Weights of a small mixture-of-experts language model, trained from scratch on English Wikipedia: 1 pick a token.
Below are experts of layer 7 (counted from 0) of a mixture-of-experts language model. Rows are named router (the router's row for the expert), down (a neuron's output weights, with its number) and show model dimensions 0-63. Each number is 128 + 24 x the weight over its row's rms, rounded and kept within 0 to 255. Numbers have three digits each.
Before each expert's rows: "comes before" lists some tokens at least twice as common just after its tokens as in all text. This comes from a sample of Wikipedia text that the model never trained on. Tokens count by the router's weight.

# expert 2
comes before: "1", "2", "3", "4", "ed", "u"
router:136107114121116134088122133124166108119132111136085155089141143125154105094111155137121149130104091131068175103135120131118121144093170167184130098101062105138140134124166086132116172108111130
down33:122139108149131135113159149133167132092148126134135107128074115124164096146111150140104142119107098128137136120170140127082136113095107122065143094126153131137151096137144119116118108160082121
down34:127123122101124133156119097128122141117135134174159159157105113137099106102127104130110116120095119117103137118061113104129143134146121110163149137138076129102146105142157128165117115181179074
down35:117128128147133126094153121110139119164105110085135136093126128150166110138097092102111136119115100117124137126129089088098138148074135099135095107138097120146127108185117143117160131148129105
down36:097139162130135138093142168139098160187149148123093132116096126092132166197114158095146113151197170125152089135169152146142156129153136084088099131163135111135116090140135133136131089142100156
down37:163101127078118132153095106132108114164125147117093117102142115146090105106086152142154133158102121134127103111135123121135129145113158128094186114122139111114122152077162153100104124114145089
down38:112113110121118136154129167113151142117111107118135098172122183075159150095136132139075125134108148105104079150119147140167119166112116108130137161109122135123125128127152091050159121132094098
down39:113112152137163111156086112101162102111116127118139142156120152126166142139114145087164112133166126158150129143120132148147125134103133098101145093122117127121121158090104103103151120100105092
down40:145123133094144161130138151131114129126110104130102099132168130156083149164119125094139115164134097117174104159162159125110111155127136124144086100099137108099127123180129145131095129146122081
down41:138148089114130119095099123129119125153096176118141107135139121114121083106103139111120160111095146167145137141147129121152103129170121130106170083109103119148143127074132146107157111141172154
down42:124144166110106155123129112163175101122092132099137129187139091154158143123171119102143113137125133159139165104114141155098120181157118150170153126166129128108125091111113117108152142091137058
down43:109158112136148108134082140113142136071143130143153141140133128119153101118168100135170162122135142157126153132127116134117088108118155124135130133141166131120105151079111114116154108092137178
down44:130130149062143106211148128101138104123140146146166163157103109103106115133145138105119142138040117115124122117110110115128128129157118158077106110138146146138117121163132113141120105123164176
down45:098160151090143113104181151122104168118101117080099116104098114142165127126088123154135127131092131141148093118099125139096136155119151082129187131140158131116131115167115171093134082099120120
down46:119077135128141149171130139115123133109121108118144122027129138149160112112134108112105097167126109108103149149123111129105125117134123138161159167089165099128105136143174202116061148130108158
down47:152105129105149139137116148134100157159096117116093146138141136125109097156106147161145069118143141110097125138117147119150121170108128109130103133156107124152110144116137143162102141113140121
down48:139154064134096115163131133089111149108096145137137084129140100158173111128133127118129095127093089134088116119112103110127111156112163158118138126141128183098128138151192120126132118132147126
down49:149144123103090146192124126134120104104121151155146129102136109123126121127091147104083127117173154119124156179113167121150097123107121119158107104099119132099118121100136115148152115131080113
down50:119183116117100114139126128148145129106140155146155138156146108173084120123147105122122150137121122150100160135121129109114134114144137146117131147110108078094105149143151104147117128130079144
down51:116162135115104110136190164130156155096143077150131092095127117144151107102083129128144149118106121126158116123138088127105129128155100113118128134134137124096116127103120148097125133132136132
down52:122121145146123138165153140111086144143115113151135150136144123116137143120162106149130146153153113120088088107106104123125124165153139124147151142138149123127125116101115119185121129112143147
down53:119137148161128132108134123155139136123175127135149126156135120078098180156150148120132100119138101141107147125136081171105112125135167140157105139094122166133115113141168128129163125153160138
down54:069122119153122126123114135122128088123132116156153133121100143074074123149123120125117136160147151105180120119144108145123163137155152139123107135121169158135150127171154116105096141171073096
down55:106141147120121157128112124120131150115135119142130165116140114138166123149115098163064083098129127094120087131100133129144147141109109131070097141132138114138124096152147106131148116134111133
down56:133163162110137122091171113119127121091112157131128087103154138135126139139144077119108117138090128144118103162133105123156113149112145111174110149181134107112138150147131146130134115083107111
down57:147138130111087137115112125147152134128101113176074153140186100090141178157146129136093125128148106104136164135120072087164184110130164150102113114139100107127123095106128105146104162119122145
down58:089119155143107089084100139103105093166170111114137120158161117141159168120136088140131159163130118120114100132176119122138130167130109125125142104104143123106129140125132122174124153146141154
down59:102107144109131119132128126102121138125135134154131101080144146122116122131137102132113113080173122095140107113126150126175133127132135091152128096121164119130106101102113129140107135117129134
down60:109136148133117135127088116125148097132118131124077140176122100146108134096128093113219094133119124139108129192134143136140118066130143111107118143104117078060113114110134111124128117146129121
down61:110103139120109098111112151145172124114138162176169139190126152140154124151138102115121170124122134152111143113132135123122149101081146148136143139099145105148156114103104139148138063114140111
down62:102136098169116149136146145133100112128101130101155136098135107159102102121115115147138153099119129090173120132128148122097100099144109140109110204134092135116138115139105130136143095176125119
down63:125112091095127137141136107122112121138135141119076113001131120116151089138134149143108139108113133138140118140120079123135113155128095177126094120102120117110165137136135096108137128134159130
down64:129138164112150104090088108150156154140108122104136169162144089115104127128133142158132121137090102128166163132117112124102118120128151101104103140093153152107101147125133156156146187109127132
down65:140106124136150147111154103120106112138145171151137150169118164077124129123144090144076196155123133105119073129100116106129129104147074160139100134112193137136106147151158123166125156107084087
down66:133146131098146122122101163138084127184122118137105136130080144069170132100154136101120085107138155117136155164129137129124143162178128127131115166121100142144141131120095118138132129146105158
down67:160114183128114122104137148159128136148050107116120175066144137118156129183140140148118086113141101168105163119124109151100163099124113092135127122153141125123124141167095130156103134130120113
down68:074105131134126146118108146128135136116120137171160070167098127125090140149111110118087096161122130111110123135113090138123137124143164112109130125069140148123145089155121097100133095151122156
down69:152119092161141142139144126145109126132117116127140137105114132127156145162131143099136072069104095144112093145171114136088117111117114131102143168117131126080108140124112150090106115135122069
down70:169124102130123157175153122121142134155123150129103082115122086123123172144125116144163145132140141113133137136130146134113092097141129104138122192111140097110085147146110144072105147149105105
down71:116133119101155075119133102131102103070127143192119157183155154067133104146121159116137129129138144093118138173121117116126094133095156119165113108144149121116139137131147120073126143175135150
down72:117125134107120109156112153131082099161124122086095143095152120094130140131164110140124147126126138097141186160154160135133179114108100122153154114132143135153052125136129081114119114118130145
down73:110128116124132123141115122122163087112099164171089098125155118138129155077109124094150124104143157097120054154152110121092097110072129114130118160124093123116115111154118143130145113140149126
down74:125163103097106137141100142128135119114128164090142111057108125135138132110160127114137145091115109150123170136146103124171089097082153151103141121169177160109128101155146109162113157155116180
down75:101146150117129100107110115131137123104129149127125155106172118149138125163115177124111078123099152134107137152154084115153158142083163121129118118156177158124139116163126138103128102148096143
down76:121133108147115103148173153142176127172127147159128089119147115055125088154130133174103159130093138104107110144123122134106117139148116105106106156087164093141100082148151123102153135152127158
down77:101169154145112152122154130131120134138115126127148147145096114109133116107151109151151146115055142123083137113116133157152169101150158164124125101147114138117131099154119125117118128165147091
down78:096125146109143124136109155137093110116128109156092104134137140120170086081141108127096165151106082140135178111134108125145128175135166121124161101112101186099095155095077132141098151140137088
down79:132173166086138161118149119093076098142131173115134141066123144142143115140136164142108109183139060113118129114147102133118091101126144134139144090168083112128126125148123130145138141094134130
down80:096137133110134121115119129138151150109141149108130144089086133156096118162150171051094136156125134104126149142153111130126150125128110143141160074087128163129162085119146119137107132150106141
down81:118125108140126116149078086134124133140121113111134147134107113141108121089107190165113114145130125185098188135084163120113135114091125160103080106150133116132113083120184128128123112123126159
down82:142115142144134139092097138136128140132083131150132141109099116134105141156142181145153162137152158117138109097117130154138123096127114113170140077162131127138093107123126093085092127099109099
down83:109114130136119110147122137153181137153182166110087129105125145136118135121145093140133157073131106155107091084115149106113124148141103119099127137096131131135104079119158151151162135128166106
down84:106163114118129134081137121143133151119133130148127155130115154102154144142126145141137126103145150116114159125139098111131108127127140101085121112113073134117134153140157109081158122166133136
down85:139114124146129104137160132151155134136094099151053079166126150099146140087121135135115151147142127128172132110139158114138136109155149093189138141114096126112118071147101199102133148130131147
down86:124123072140115111080134114143139113123130114124087140174126184109107133135085098144121080110094113138099173140112125098157154165157141137130119150128100088105135090140141160086131118143179123
down87:113111115115142109152146127089127116148113115140113128079109135136134148140083197143173100135133102094124131084093101148119120150126155126139120092102135101140178118127132101115090105143114128
down88:101115144141137154123110125130139133108161082151156141130152138103140126146101144136067114161163111091150201111178133100144169117097130140123099106073147070122138150107119122142126103129140126
down89:150126142157138147103115138151139121139122160136146151168193104143123159142156135112112080104123138115161125118101135126133134158118110106096135138118144146133145116143118127103129156081149145
down90:128105124123127103161167155133128148095115165134120136070157119138117140088149088120137084141130133067088142127108149139151144119127151141118141112120116125093131123108085104129182083138132108
down91:128159139154099145123143171165086105133106165102126141203174130164117132140124119090149129124128165152131118143129110137144115122130128150137105106089176131117117140147146175101164106119139148
down92:125182151139132159128132128137086135100111169132116137139124107110112140120137127150121124093127140119125090150173110113163202135103106128133081162115123168124132122155107095138131129138110120
down93:119128166148130116136121121134148120123105143161182133100098144118115103087135103152133153140115094188113141116157151112141126125130086144105130158117154142120136105112164149089130115110143151
down94:125124103101138126165131127109145118088144085110124128122122152129170138138117127147137152160117168109145111115089117143105169105096157085106139080136103147156115143114080146146090098133158130
down95:088177135154120161128133145128109139163063092122118136185114144122101125109105104126095111125139132105134109146079133095134101145139138142140140135125116121174111174104141117153132113158124095
down96:150126109120127103131111142144145145108170114174173120065117150139145119161102130150139137126137141116136137157118100179150161111133129117134104135158119133130124159107120143167121091090119120
down97:087095136123108136135144100124082090118138113149127123076145161078148147144125120117102146121165089121096099169139183153138103134118136152127141130137145085126139164123092152102117151137126100
down98:117155132126118124141107137136142170163065124173125103107132122102126152148131149147113111139107132112086123144101142151110118172128121119147150125111102171096062156131122106081106132118168107
down99:117133146163155143163107099127109095109092146124132136098120164145173098109111136154133151150091118152127133137160120146124154168127162146112128109076122149110122144149094158133093077144102109

# expert 0
comes before: ",", " of", " and", " in", " (", "\n"
router:152166215170130066167156106153096090150089144134132140169112125184106142158146130127166085091144144115171115107137121119108136127167122106092112173140179083130127124138109138105155131114147126
down0:142120125141112121111128123121138091166155159158158119149128114137140105143108131130120127086132149124060150125133109082090113111131113126151145147129100148123151180130145160127115179189132159
down1:151136162153112147108114132152142126134110114107146105137122127095123107117143149114139146158129141145119178112132180155140150108125107135125160091115100129140169121108113115156132150086101146
down2:152141165140086091091173117132099097127116128150128142234092095119113133170134130129108130109115093147140109133172133154132149124104120114140092118116103111122126119119115123135108115126160083
down3:071110094136105128143106174141104102133170126158109136098124124118076104159142154124142128143124110096088134148156130114133102103134144132115107110111130116106118117106123129134071106139142088
down4:154145126129139134104123123131156118168141136138111126113141123105095174121138158127157126178149124130147124073147176116129078161132154153153180141132100113111107111147156138088107169129068114
down5:141104095118157099104131104166089144127115110109151137116083160128116083163174140141128097116142103083120129095104123177124119141127122104130136149113137129155104140180128115149151121116079142
down6:151100109156126137160138096127100103151101108105164148154151146170119141125155107136152160121168124111096099089093191110153146141112130064125151098120141163166158154129131132129165098120122152
down7:145176110088110134151139133098136129106077090127114102147129112139097167135131141153098124092110175095148071142130135141134103115151125142171157140119115138097112103113126114088142134143148166
down8:161162106125120128145162142150154124082130122144097170136147130150113173132091100094102157133115139136144130173122138142097129106140135087113110137127127098136162096119169140128153162160089133
down9:137091110145099154106110158156137147124169101160104122152126169130134127179131158158118097151112073119144124143183144147175116099145133125153118122143116146088119124149134125156152129122174124
down10:135161155108125130117152128130154132161132122139131114182099152111113110112140112125163123135128128132154110158139160165116130150125124139115157133120153141123143146161089138107146140154135149
down11:120166158105114136137105153134112135081158116115120107152141105151147131158129099097119095136112088102173110148102132101157144112151146118121135113134149153123159141152091142154091124139166130
down12:121069129132122108119121161170137086117142160151138123189139101095122118155117127154111091137099164148146102128159119120138122118108154138098151134104129143147136179101135127154153147143130153
down13:081139170125089108172157113133153152110080138114143137154120175125155060152133112106119106128146111133133092147157137072165144132148147148113096107128137089137155145166136104126162162127140148
down14:127104124117125109103142164143096151114101137161159131118181163133147102164130157159143135119129086127141172107180093140114104129137140101128147194136118090160168082123069133120124127153138150
down15:105159133118116110127142145140121203133134142112144096110124136084103135125128098120110121107138080157161149183151097118111183131144096115118127142141124134090058116141119101140127171138113134
down16:114122162084105121141094097107109151159127142132091172255124127114131103161161116162113118129143139112117149112135121110137089105131103117122109136101124116163115077115139138112138138112138144
down17:108118121128121136153120095117138115128115138140169100099130119157135107142134115160068124131127120180136132099135136074115122140119115163161114096081155128127122141138139127112144086143109112
down18:119091100118137092119129147115133074127129130123147128072157121166098127143125116149105127065155130158159120135111151125135102134100123137122137175166149133147164145118140128137114157121101092
down19:108158107170137136129120156113124134075110095134096123122114099076138087115072153122145109106191101142136111104127202149143137115091135110138128152122116144133152166106163109129078109109149112
down20:117190111125104121105124079119106162112175138106134134221159113147109107103105110100138096128120179142148157141134127147167122132161109172122123115116139133142121121126134157134094170109143133
down21:083089138104113086158121100128124114135136128138174145138115113090072125152121141131155066102185176139117130132104155155143158131099134107152138120121101121098149164116130103127163107145103104
down22:125140108128137156141140089138128137130130133104162147195101183103127099128110108112102106140135108159129148095131124130104145102100126193114108108167119140120140115140125144102180112122118169
down23:113154114143154137156118148134163166112126105100166172220138144148149073142100152157123096139155108109099098137144149128103118116090102137142135107077133138131133141135111117144128135103166114
down24:139116096141140151158121095114147147143113110104130107061128103124142141086135170152112090121119113094126132096150131112123198108102084119094112096114077112118113151143104075118156118148190146
down25:069162114150154118141135132143138142115090110144122102157114096107133108131134156148150122161118132164138142164180100095097126087124124120125160120140141116082125141161196105127174137083102121
down26:111165141116117084099086125173128119130136064168142122143140124090145158144123150115145156135132142112131101114127118117115197091145129076126144143102123125121135106096109103126155173104114147
down27:085176144102136156113152100140141083145080129124156107135121123101196183153127146137110111161118142113112150111147143135115102141164127131104120076121146128103114131150114160155104128174130120
down28:137123169152144112130156152126177146131108112151123159211138137151142125186184126133103116107127183115151135128090092078108143096108125099149130108134120126130141125139107110149111173145163127
down29:094119092126115120142162102096171128159173125113125166100087100163112136157130119171138102130168070102166089182136109141120104129132147108160129144134166123101086118153150127114091147149150091
down30:163115151132129146114110098111158176146142099146102149112152135140166115146161113133107063103117137185126128113093114147147140086142139096123152151129138160140105126094154139096151141099116117
down31:122129146106127128116129156120132129126101136085097122192118068140113123125114178119122099110172153152114153157135146133123133120093140146121139077089130115108137130124153138125104140132155097
down32:139101157156110107178109087097132122131120135111129109197137113126063088122122122129138162107174163080156118142136147112140127099121114122156115100150105111097071116158156108102121110131117119
down33:121072103096147086137156088146116193101140144153119096087115134152121119115145134154113121104086115087091107093114085131107147063097120120150119107170124142152098124120103077154091139116115114
down34:111128108119135129151128131125151148104091140136128082079131149121151177146110108100175114145142136162090093106121133128122075084114127100121132105102091107143112102152146157099143087142107121
down35:165127152159119153124145158101109111106119130082125144098109137122124195133120119133068085113138117118138167159107173128138135141105163122112099089117104102124136129114122133140158157119164127
down36:131143157138129135135120078114120142122110131111151118215141122098125158161098100141118102152118140128133085129071110107136136120093156142115146163121100089182128154104149139142086142130087131
down37:108129145123157113139118177143113127135132131144076098192080131108122148121155110092113093095116108113129145123122167162147114113097154099137134078117152074144140181118104113138170092133133147
down38:128116151115136137127143103110092163153146092123134126139110126146153151193115157131102124171120107141160148135118120119138153094079116119113104138126119166091121141141133127136082096140113174
down39:091148106113142129148139135127145132105117154131157117083098140134151094131153110161088145140150131133147113166085100088124142106155098165124108119124120085097158138128098094103115120120128147
down40:141165173097137144135127115119118144092136106086153109182118096124100116139126092115148121145174107081141129138146130100130115095135084143151114175114127117113113125139139111113089161152156106
down41:081114105137122131128163116147136117108117156135107124157084128115113180132116149126070122101135145133127151133124147083126128089175127090129139157148127154182121120109162124168154104106148149
down42:147175080139128136128113122147144135109150135172057122137145114108064099071134128149165089172132133075065148133079103140116142137112132109095118091113122118119137125148123105131136149116117123
down43:106177149156123143142142145132150122119134135140143146225150130128141159136105164129092107156141109122125146160156103117123099125140116141119110142136115127081177133142103107093128117121155152
down44:110115127128138103130103128133117152128138121097132085115115145149127156133108157119158103125145114143121147122095161129138128079135138151120110104088083163141143108149153123091099115173107132
down45:103160077159134123067107137138142100145137165145125115092184149102133146112161065113116153142131126090142095147104127148091094122113133135152140090162129137092125117119124155132113129142130116
down46:176122113103158119166080145141115152105097159142189143136125143138135156162110138180100083156148148121155132101112099148128095138123140122127110182118123127107111119107083154168118155134124168
down47:155111058140146128112110132157170171157116151186113144114136109135149113090124117141107141126162134143122160148102131115113133172132092145123115122083102109150106114139133163148148136104055144
down48:095173126113130146155100111128171149140132151126172113097151135136104106130108102099157116115175105122118133159208113149139087120121152123107148140164101165127146098167145151093116134155112119
down49:089170131140126137111135125128124087144113132147119173103174102147126107122140128135145145126082135135131120080131130166131139118175105109129157143170091080104121111085132122115169103130116179
down50:102175141106146116125144150109130182106124093130132130140063123133107115103119098115113120123121148113090116133135094111109085122174095105129120164158126126145141093086123111118158111077140128
down51:120113132137152108140102112151107136102096133174160125215071086136119145132119140140123116117139135141116144131128141093121110118121179092114117143126125160150079116137124110119116106107134093
down52:128103161156142162132114110111147179151117151174133155085126094123122146148135133118052114114156132125180154146120115135160109138100116098142085133140092127147121169089104123140112129182155137
down53:087133126145111108127101150141113120135114127131146105059158143108130117107127110108123125129134173124127139099174164162123117145107145090134151163075126122157114132108171144162078161116152137
down54:122102112190109118169097123106175127147163088145179120191155079114134090152124133144167149128155131115146146137183120138118127127099091107085129097127134190150103161119139131152125092145146168
down55:113089098101115152110098150126151156130131143135057117082138135156126130162162125135166116151081166134133122119105144154098143102135158115136111146143169144154108102143150065130143118079167074
down56:115099117127140138110123122095108080116108108122159112130121167117107084140137123101138116142182131103120153125130114185135125100129164139139120130128173166175070127095152063114068122141156154
down57:123161148117152114161102166145152131149137128091117144154122117131139135136142124097169108127144127132095144130129140151126139109122108155149144135095143148154133137115124115147082132123090153
down58:138116133099137141124108119168083087114092108187133103163076139107121136105122148088123114171147108120152115075140103133108136090116130126150105110119112154119117123113162143159099140094162157
down59:125174143097140107156127147125127169132150149089125108165108094086130143143117141127093092109146130103121115134122149176161084080140104131167147172107099094179124141117085098142134143102139089
down60:125115151123134159164101140110091141113125148122112130115037125151128126124146148086152139121122105149165109103138145072156107121111127118137128090109126106093120143198132081103163127115128121
down61:114132123145085116098132100144094158108114109108134140120143134111098088148102069105085136104125154138127103073123118111128168156132118144115162120118136114118126143139123145126107104134155129
down62:116121098088159114078127128162088142122108126121130143107124106081152128126146143157120133120154151115104125141159095143094081144118165112148138119139087133154139097114176164152089137113127122
down63:109112140129125176127130119120152113117077110112127143192096115113133144134135161117144115119155110125119151166086142094104165171119089121121160117147104126116123150142124142159181102178147127
down64:136128092103142166106144117143121132180096136072128057080089150152134101126118136157111148104122161135185136092113108135135153119120135141086124136130151121158137133137160136091159123091049119
down65:108136107148111116095115122133144163110160124111122131124146141118139124129118110124133110090124105122146118170117119121138149115138175127102109105158097167148132119143153131139113181180113104
down66:145163079112142112129133123150128137113094104143129124077126114122153133100119143130112143138126097153070128111129087120081137132120166129123120161133147110092130138191113085148170144110120089

# expert 1
comes before: "0", " |", "9", "8", "–", "7"
router:106119064104152160136119124131142177109138128111125120120122117107132126141152127113093132137111155129137090162129142121141130128097119121093139124123145167118095122121128167127120091131150123
down33:168120095141145119129141124144117146136084110172125139158131143100122133092144134101124164131123123103159115121084120154131142122153112098166128132122109110085094103123131154088135130122116122
down34:093087117183132137101142102112136136156118100095133133175123119114124122176131153116120101143118105139142114153104128092149153112138121146128102137132167174161144142146114121125104095152156150
down35:132074104138145118137109123135151165105155116204111099139087139137125122139138109165119078093104169096172114101196147134132119131119124133126142102097130138104109124159081088117110130103121094
down36:121099106111111142137117147096118100135150126124122094121139116138129129201137143161133129154124153108104148104163131135119109161086149137085160150136115115122116124130130122111103134163088135
down37:184117144118123105136090141111121136158136136142151119137128093178139137083134141120089137137174090141123120116099149110113116151106178104135118105134113116151123142078111135129153105148150147
down38:133120103123129099129151158134108122155146127120117125146114112158129131118161097169124101159164100111125112161117155112120157107117160093127140140129150139166142071107113109171132143158151127
down39:159136098102153117164148172124126166143143139136147108068127135111126146176129173124138068148160111128100117124147122158125120111146114136127133124124116110125123108150119113180108123180159116
down40:145161103139133095141143084147122171117102116132174129174141162130098152163135157175122137125113119122158103125139148139137161118123155163135151164119128106138123100127159124118106154145122111
down41:120187117141140131103181165122150145106114143118082129139105155141115132156116118175108117145088174114139130142128164128109145142113130110142116111126163128097145119106207117127135117135142126
down42:115113138152121118141148160137159149172107142125167103199168117125110141156158136188125166146116157155173160118098151134098100118080101138167140146104128122119114098122133143102111093141188126
down43:132084118137147136125134126133114134082146166117117132129158123076103107110132139151107166114145149108120156130149143142120135125152118094125118153144112156116110140103105163097132103086074066
down44:121089127149106142141132148134175083147137127153151158128128082105149142102138150116122142145113132149167123137132131125138177145110163129094102078156140109133130148152151086123126145126165140
down45:093145145126133149092142113176129141164091095133147187050111131179153142124112100117138148134140093102149137129123126133111101105099137126119135093132113113101096117111121143118147112165113124
down46:129143125174147089153111079153116119118137129142154188140107136107123102139110122135093126152123124089169152124113155138127160112104131132139114149147118154152145125115097170119159143135130125
down47:100149125139116124151157149133114108143110187164147179124118152095133129153136098198142087146133155174106155126070131116127110124118125107133150110128121143114141114127102117115133147169104103
down48:092157154154146115093139111142126113142084100105089132140134150123134143137106123118140109069147125136126108142095117139115142129180119127166103136102093113121093101112170155141113120142171109
down49:117118077139131072160120149132141116165123139143142131076125114159165134130133157120119093077137110132112095121073104125107124142172104119147132135125101132148125118108142158077134121139093104
down50:127140197125131106114155125090113135106118163105108109136114152143120165120095096137148120151146129135086120118144143097147160070124156125139129166132142132120149115180116141137091104094113137
down51:104127132114115101088151108147120128108155105126166158056091100116117131160121148082135134128142128141127101149148137159121154135144124189171155064120124150130154129136107142122093128081148137
down52:127144115167139111135156166117098127135133134153161120110132124132164108129103114152076143101137065136099104121091110089153160143115132140096171104132113104153117111131190107139105123163111150
down53:124112134141084107125095143174149092114129132114146109106172126143098180128145111181133136068141149148149116088100142087131147170153112128102085156147093134143151112110112121112159127121160162
down54:099124173141140122112126112111087134111111146135130142116158116154165147142098161144094139153156088115108114115149144158139113122162152134132075133120108108139096084088156122112096051097110067
down55:130156150126119117129136115133137160156139173127116125164139105160117141175118149129130129128139153122118109151193133138153165087078148114123078106092164144136104132121078129163103108152188106
down56:151129109105132154102111143140148136142164095081162177125117162150094152136128161102133124130133096098111125075152144098125105121126130152079117142147151095164159113132150172118177143119095112
down57:139098176121091114111152114179180092120132108110130103096123144135108105084118124140155165134118114127160183127107110135104135121128114089087119130143108112121108161130150128124105159164121182
down58:117110149096119150119135117119132135154089108079125089167155114095171195172125153132096131132143124133126122128162114142142154147162168127157099163118111070138117121162165136082125090167104110
down59:148106138137132120095146086098139145120152068155177166110134144145145109147125073124125142160123112095150139071056145097131117147118127098141111150070126126091153106114158184093145122120171157
down60:130142151135106111114151120128139132142127173151076160102130142130095102167103116132085128177142111194101115121131128138084150109110112127114120127129111114121152167100140161118129114169115117
down61:138091107116112123148094114135139110106097137106089135174087144104151116142099167093135133153104146126137151140094143155147151147166087110090146126128118150153116111126107119138121091114141128
down62:148105155103148103127134130132106147139149161169143150073156100136108152156194137138114166148163133102112108082113171126104105155160102107132115078154135154181117121149110162154139136136122131
down63:115131150095111118127096136124129133140131097129104118127128098146097162127155155126130138143135121119129090121151149124123154126128109158131131132148136104200121087121103145136111112058131130
down64:130074089161125102112117123148139159099109113112117181152148111112098129145088103124111147114130166141130095081137151120175134142147123128088084159132114131163119124127145105123149117118116163
down65:149167100131114142142141147131131115140097148161149119099174143103122112144127145120093124135133112142142121120076079122093110125151153118101120134095097114118140128149095126119119097162136091
down66:108123107132126132105115093131142132139097138119177135184120148095144156104158129102108114111122107124117118128112163140148154100158175137122110121135112164132133153122116086101159157083141124
down67:112123126129127172109143111136121140153132102121109131096143115147176126136137116078162116139147129128125139159088139122130129118106143145102132142100100103195081144126150132109121145122146107
down68:099134163113131135136116113150158118185134117100142088156131132165112098119144137130146171134141108122102136095107146168100150106123179122098141138139141132141151134110119091124153154154124131
down69:147116089142159137130115142108177142137160128107153139140078104156138109134124140146172119108124149132174132105090118128131125104158123129160093130121160125094143131102131094134125125149161109
down70:152097139109115136120120163150092104133116178134150128120099127144104150119105135154169122073106140131093103108106151135147126147132128145081107138132148112158126091129135157152172153094116087
down71:139120140150133116122149148119146124116111109139116100136141140146114070151146149124100105132124112163136118131160159084112147131146120104125130121123122089116208091146103159117142108126127108
down72:107119094147153132106153118133138129119120148146170121207145127105101182126132135137136104125110118127116123149147117087126097119114177156176151120151115108140143125148137101158108081113133116
down73:148059169130121114134086102134149073072108155134138115142100094145106119117139147110110122143134187143090150172129093101119152111117115164127106113126112105132144123102089100121125126138132124
down74:106120154119106119086121141122151114109165135184144135159150155179076129137124120125167157156142152124106084098156139131163126117076103148107138120091137161134125098059124105155132113131146116
down75:137113099101139124148117153137083152107154128089073172119107117132108133128134124160102059099128127143151107094147116081135088143092125102142111136122126121111126117126092116127139110119131126
down76:145091162140139120121145101097161177079176144130119142106084135132118129128140163109110116154106151110143143110154111128134137110071167149128143157171146136154124110148123144187119103103142113
down77:161167085155152117120146114164101152121101123106143103120133101176121168115131137102100108117162146122133154134138104135147129078162154120124162123161118116130197095159145176118129128134081142
down78:148141147134124136115132142131119122139147115127110102203113120117100117138148139090139142130096144165086157157154154110124095124109132151142120156126136118101137108113134098149157092132172130
down79:136144127141119146100137132122147103131133167120109168156073143161122103088149115125137146111139109089095127172138174091106072109102146155119130085173151152114133153128137090132104113106119104
down80:116104139115102126173117141120140146113123142122112091120119168144121152112127068091107155112117126139118085170151118128156087122160144143118127130151106123100136120097133107168138107085109113
down81:107159133168141122122116119152115135125128105141099120130135118182139178136116114089122130162155115102078111154122125117121127150131105108108145087112114153121127154158134160140157104131123130
down82:123114098137123119147161138134108121103141105110117117128169125173145141140119132139127130137146147105139180149152113140147087122139119126122143095151127099093177148119094124133111161151141097
down83:136104171147114152134134098126140116111177133121095116173106148126131142124105142109132159128115147092126181148136150145171123134162116100146122084128143102084153141155115173149088117136135088
down84:156121131140137139093089148132105136133095174131137174095118194133179144163128136137115156163145112113147152154108125149132148151149135142140159183203143146184139144134087138109143135105150104
down85:134150109131162130120123122122076125090141125148103120127102145090097159118139143096172118094161153124122102133137090134126149165128087108172136119163109136122112120150173135091139107099088151
down86:116122147114104145121135143117108103121124125141156128144101095134151143099118149090145153141121084131129104145156126126134136093143142128130158123045116151103142161112162105121176178131148093
down87:110131124162121120092130155118120091103126099168139114143145138139096151101090132156162137107119115119130099128117171140100096168128131140145091119109142134105087158085107127131171145126110133
down88:156130161079121101155094131149131121108106195131094174143185199097111132115162124079119098127120115156158121110104099119121103111132094133096130135078125103149121119118077086121136104150122135
down89:123121106130104137104100152146133112093131130079133110089122108140124145135122138109153128127170104110149124178131141051139120172132094110151114112110114121153172141145142112110146144130133132
down90:136143123125099133169141130127161118104160128107122115176107142107135109127122178134128157084127134144157169124100135089130149095122134118113120142112149135106100091115153144168193145118117137
down91:131175159130132094126134131138167187113110124145092161114157137126139100103121154132129161111146105120129165126148117104118088146129138125161151136142091129063142147098108150096171127153111110
down92:119097147147102147127143155143124113107142140102120121098093130114201103112121131130130158134152183186129168097163131118146096153121090144134148099165164101149152130144143142129125116149107104
down93:111128135106135117144114107121128170166164114121097161140149135107115089094126168096108121157121126103174127116143090140133123108134085163111106138133141107119146124126107136160122122133115122
down94:120149121111143101120139110127102122114119104152113144090085098127105127129124105074084128132135160113167091133131112087132144094105135149078051078076113140135167137175173164104107137151141116
down95:147134114143153142095175144130112142150172123134133122120140116120123172122113113146134116126142113094100133159089147148148116149146093147131161098185138096124133108116157121169120171112120084
down96:108130138129120158113148106130109105122140096143130125170140136060123162114126112125129160143077141089109166178132124172104121134121097103124102126077122109157196143126158129137161145132101125
down97:134162140079135142124102123082108128104121124137140153107163105173105110141123172065166114105107122127105119119151107122146122069147174153136147165135132174152145083115131134113157119167159120
down98:122119129119135127121153141144094136116161119146143131144106139123123102091115168139095133117114169153154144116171132051134175074148157169125137145114166087093094098132181130132085083146114155
down99:101131165133102118153157153116142115116119100135164146118178121113112160133122127155155166109112113108157120136156108116136090119127099148110166147081133154091133133140149092123101106122110182